config = dict(
    num_hidden_layers=14,
    hidden_size=512,
    n_experts=16,
    experts_per_token=1,
    d_expert=608,
    d_shared_expert=0,
    hidden_act='tanh_gelu',
    moe_layers=[2, 3, 4, 5, 6, 7, 8, 9, 10, 11, 12, 13],
    router_score='sigmoid',
    normalize_top_k=False,
    routed_scale=1.0,
    balance_loss=0.000291,
    balance_bias=True,
    scale_expert_input=True,
    init_std_router=0.0271,
    lr_router=0.000676,
    num_attention_heads=8,
    num_key_value_heads=2,
    head_dim=64,
    vocab_size=16384,
    norm='rmsnorm',
    norm_place='pre',
    norm_eps=1e-05,
    positions='rope',
    rope_theta=10000.0,
    rope_fraction=1.0,
    qk_norm=False,
    attn_scale=0.125,
    tie_word_embeddings=False,
    parallel_block=False,
    init='normal',
    init_std_qkv=0.0149,
    init_std_o=0.00282,
    init_std_up=0.0149,
    init_std_down=0.00282,
    optimizer='adamw',
    learning_rate=0.000672,
    lr_mult_up=0.917,
    beta1=0.9,
    beta2=0.99,
    lr_head=0.00658,
    warmup_steps=247,
    schedule='wsd',
    decay_fraction=0.825,
    decay_shape='linear',
    final_lr_fraction=0.0,
    batch_tokens=[65536, 131072, 196608],
    max_seq_len=1024,
    doc_mask=True,
    train_tokens=629100000,
    max_steps=5172,
    dataset='wikipedia_en',
)
Below are experts of layer 10 (counted from 0) of a mixture-of-experts language model. Rows are named router (the router's row for the expert) and show model dimensions 384-511. Each number is 50 + 15 x the weight over its row's rms, rounded and kept within 0 to 99.
After each expert's rows: a language model's description of what the expert responds to. This comes from a sample of Wikipedia text that the model never trained on.

# expert 9
router:54 57 52 49 48 53 59 49 48 34 46 53 52 50 41 54 51 58 66 46 32 47 49 26 25 51 55 39 40 72 44 61 36 45 28 52 58 36 61 63 59 69 35 77 59 63 39 50 27 42 54 43 51 30 46 52 58 27 64 43 54 66 47 87 29 55 44 36 25 47 67 43 47 34 53 61 60 51 38 57 56 27 50 64 65 30 56 47 58 59 29 49 46 78 39 52 52 42 39 22 68 66 37 72 56 56 70 49 31 27 33 54 43 64 53 47 70 46 76 52 47 33 28 30 45 24 87 49
What it handles: Film and media credits

# expert 11
router:27 54 54 42 53 44 48 64 55 43 27 69 37 35 28 46 52 56 73 24 46 23 51 40 22 50 37 20 48 51 44 47 54 51 64 53 30 45 60 65 55 54 59 43 75 58 67 39 52 29 42 46 68 08 53 50 40 33 44 41 48 50 42 83 44 22 38 47 56 28 40 63 51 34 45 55 40 32 53 56 58 61 60 64 39 51 81 67 56 54 40 54 26 37 57 55 48 42 51 51 57 45 47 43 48 40 63 81 58 41 56 57 33 51 39 44 62 53 64 39 33 60 51 52 70 65 61 66
What it handles: Persons in narratives

# expert 5
router:74 29 52 30 66 71 48 58 47 46 31 71 47 70 38 51 60 36 49 57 56 41 49 81 33 45 54 44 50 60 34 99 28 41 40 41 47 56 64 37 35 39 32 33 68 77 66 61 42 55 84 39 42 36 78 46 55 30 59 59 50 43 49 49 45 39 63 33 24 69 52 32 56 75 65 42 54 45 55 59 54 68 41 70 57 35 65 35 64 44 35 44 19 58 52 66 55 25 27 31 66 54 38 54 38 42 34 66 52 43 39 64 26 59 25 49 54 28 47 15 55 57 32 58 49 29 51 57
What it handles: Proper-name institution words

# expert 14
router:70 42 42 40 66 57 55 68 53 39 29 58 45 39 42 34 49 62 49 28 13 57 71 61 39 57 61 13 20 59 41 38 52 62 23 39 51 41 47 56 52 55 19 47 41 58 64 98 47 36 71 33 48 44 40 68 52 48 69 25 40 36 39 60 27 45 46 38 57 42 50 64 28 23 64 39 50 43 51 66 52 38 47 56 71 53 62 29 54 31 37 36 25 68 51 75 49 58 47 44 68 57 26 57 63 42 56 50 51 50 32 34 52 90 78 41 56 43 61 24 29 50 53 43 41 61 41 42
What it handles: Table and list structure

# expert 2
router:48 55 46 20 70 51 48 33 25 44 70 65 36 46 45 57 40 54 57 39 33 49 47 25 45 40 43 47 52 50 28 95 67 44 59 56 51 53 51 29 50 52 34 44 60 54 68 60 29 49 78 74 71 40 75 42 43 31 29 47 88 41 37 50 18 42 59 41 24 60 61 74 21 23 38 40 53 34 32 55 53 13 67 42 45 63 50 34 36 51 00 42 34 77 70 34 49 43 33 48 58 78 56 73 50 29 53 55 63 27 46 63 48 55 55 35 44 25 73 66 37 50 58 48 37 45 62 46
What it handles: Hyphens and word-internal pieces

# expert 1
router:55 34 31 28 42 76 22 56 33 47 36 55 45 40 46 42 52 66 70 41 28 80 48 55 28 58 50 53 50 67 54 75 51 43 42 47 48 17 68 41 61 57 46 80 51 67 70 44 60 36 66 29 64 39 73 51 43 40 61 17 59 61 34 59 22 39 34 30 39 73 52 41 35 60 65 42 39 17 25 71 61 66 49 59 44 52 63 51 50 62 32 32 58 57 52 65 71 29 23 22 51 61 45 42 45 55 64 48 47 50 69 34 65 58 50 42 46 35 62 56 44 23 34 33 47 40 52 40
What it handles: Biography careers, honours

# expert 12
router:40 45 46 37 54 49 20 31 63 43 63 41 31 47 36 61 54 56 59 40 41 53 82 58 37 36 45 47 48 57 50 52 50 49 48 43 55 34 58 66 74 64 33 73 53 59 83 33 63 43 81 36 76 40 46 49 31 22 42 34 99 46 46 76 59 39 32 16 51 49 33 51 25 28 38 31 61 43 69 57 57 36 42 60 44 31 40 43 35 67 42 39 39 69 70 47 51 64 75 25 40 58 21 57 60 51 82 55 55 36 49 47 45 52 42 55 64 54 56 48 51 57 60 64 41 57 38 57
What it handles: Prepositions and infinitive to

# expert 0
router:70 37 34 28 38 44 47 52 62 31 48 75 54 44 56 56 68 66 60 68 22 46 62 57 37 37 41 36 24 78 54 91 47 66 31 23 61 53 52 69 47 63 48 61 37 56 78 32 59 65 66 55 49 43 38 68 43 41 60 59 65 60 24 62 45 46 49 44 21 58 19 66 25 48 55 48 54 61 47 64 39 17 66 36 63 60 53 58 39 50 18 66 76 59 49 53 78 40 57 37 49 56 42 53 52 50 42 47 53 64 60 57 25 49 60 55 43 38 63 57 42 37 60 23 65 52 63 23
What it handles: Sports stats tables

# expert 15
router:44 58 41 25 50 64 50 55 45 34 48 56 61 49 57 34 00 34 61 33 34 58 65 39 39 46 40 33 63 47 17 76 36 28 42 47 44 37 68 58 49 51 16 58 45 60 51 61 19 57 45 33 48 23 39 63 69 57 62 24 53 41 54 61 34 37 26 39 40 36 43 26 51 35 32 53 44 26 48 67 72 62 67 26 35 55 50 28 60 45 34 47 57 57 53 79 54 43 25 33 41 69 60 57 52 65 60 42 63 53 46 27 45 48 20 48 50 40 69 51 44 26 57 63 42 17 41 25
What it handles: Article openings, birth dates

# expert 3
router:62 33 37 30 42 74 35 57 42 53 56 42 43 49 54 52 36 62 43 55 33 43 72 49 26 16 51 32 46 45 52 78 64 52 39 34 48 37 53 58 35 83 19 37 53 66 62 44 53 61 52 25 52 49 59 58 41 46 60 67 89 40 44 67 59 33 38 79 43 61 45 51 30 34 62 37 59 46 49 80 57 58 64 68 25 37 41 23 31 25 33 64 22 87 65 68 50 64 50 64 43 81 40 63 57 42 43 54 71 59 35 40 29 65 12 53 57 55 68 27 40 35 31 58 48 23 38 36
What it handles: Quantities and technical specs

# expert 10
router:52 46 42 21 70 91 55 62 49 64 61 30 49 50 50 24 33 65 48 64 44 55 54 37 31 32 44 40 38 55 59 92 59 51 24 56 59 49 42 39 37 60 26 50 49 46 56 78 58 12 60 45 47 55 81 60 47 31 78 59 96 56 62 60 54 35 39 52 42 49 39 61 20 30 38 58 66 15 34 60 49 59 84 61 49 44 52 37 46 19 46 56 21 79 50 85 56 45 51 51 68 62 57 27 52 46 56 59 59 50 35 54 29 39 56 61 79 40 66 38 43 35 41 74 36 33 49 29
What it handles: Numbers, units, codes

# expert 4
router:35 52 44 26 37 48 45 58 47 69 33 52 38 29 48 36 42 69 14 48 36 54 55 56 42 43 37 59 60 48 45 59 46 55 07 33 62 28 57 39 54 20 27 66 59 51 49 54 32 47 51 49 66 42 57 63 42 34 71 55 99 61 39 71 63 26 28 53 48 42 36 51 69 41 53 33 57 50 60 55 81 43 53 39 62 36 55 46 46 46 14 52 44 58 67 55 60 53 00 38 41 79 44 70 56 41 55 60 65 36 50 44 45 68 75 15 50 32 68 39 57 28 41 61 44 38 49 34
What it handles: Determiners after verbs

# expert 13
router:41 48 52 31 49 53 51 57 36 58 51 35 40 45 54 37 45 57 47 49 36 38 57 31 59 55 58 39 34 56 32 99 44 63 47 49 41 30 46 58 61 76 53 64 61 48 51 59 47 54 68 58 67 43 30 52 60 32 48 86 96 63 57 99 33 61 49 56 37 43 52 60 56 39 67 37 77 45 29 63 59 35 47 48 61 37 45 34 14 44 40 53 48 70 44 51 47 16 26 50 47 46 46 39 75 54 50 43 49 42 35 56 39 46 67 38 51 50 72 41 55 47 51 30 45 00 54 28
What it handles: Numbers and song titles

# expert 8
router:48 61 36 43 39 39 51 39 61 57 58 53 21 33 28 55 33 72 60 23 62 48 52 40 35 53 39 39 20 45 53 89 56 64 45 36 38 58 80 64 47 56 52 67 61 40 55 59 70 46 58 34 60 35 50 58 60 31 55 40 79 55 46 66 43 31 62 60 68 46 26 42 32 39 50 57 52 47 55 44 50 75 43 49 58 53 87 68 53 36 33 30 55 34 50 73 73 26 34 38 56 37 30 65 42 43 50 60 52 69 50 21 39 64 35 52 86 45 69 61 29 59 40 33 50 40 54 84
What it handles: Foreign name fragments

# expert 6
router:47 20 24 53 41 50 38 35 30 38 46 58 65 55 39 48 56 46 82 36 39 32 56 48 47 21 55 41 36 60 55 84 34 38 40 43 52 45 64 76 30 44 37 46 40 75 42 47 48 56 63 44 83 31 33 87 35 46 53 26 61 86 11 54 42 19 33 53 42 50 41 79 63 51 61 45 47 42 43 70 51 34 56 43 68 50 38 55 38 59 39 57 33 72 59 53 70 55 35 39 62 77 41 39 50 66 77 49 50 37 34 51 41 47 38 35 53 36 59 75 63 23 35 50 66 37 66 42
What it handles: Sports and census table cells

# expert 7
router:49 41 49 34 64 45 41 68 58 38 50 59 50 57 39 47 33 52 65 37 41 65 67 33 05 46 15 37 36 58 44 77 45 48 34 39 53 47 41 47 49 45 28 62 59 83 67 75 46 37 42 34 38 47 51 84 42 30 59 52 53 56 42 86 58 39 21 51 53 58 52 63 51 50 53 47 46 31 40 55 64 38 62 42 58 18 66 32 46 41 43 57 44 74 69 64 42 41 61 50 78 63 62 43 48 58 42 71 58 49 56 24 43 66 34 49 53 34 75 35 67 61 48 54 49 43 57 43
What it handles: Routes and directions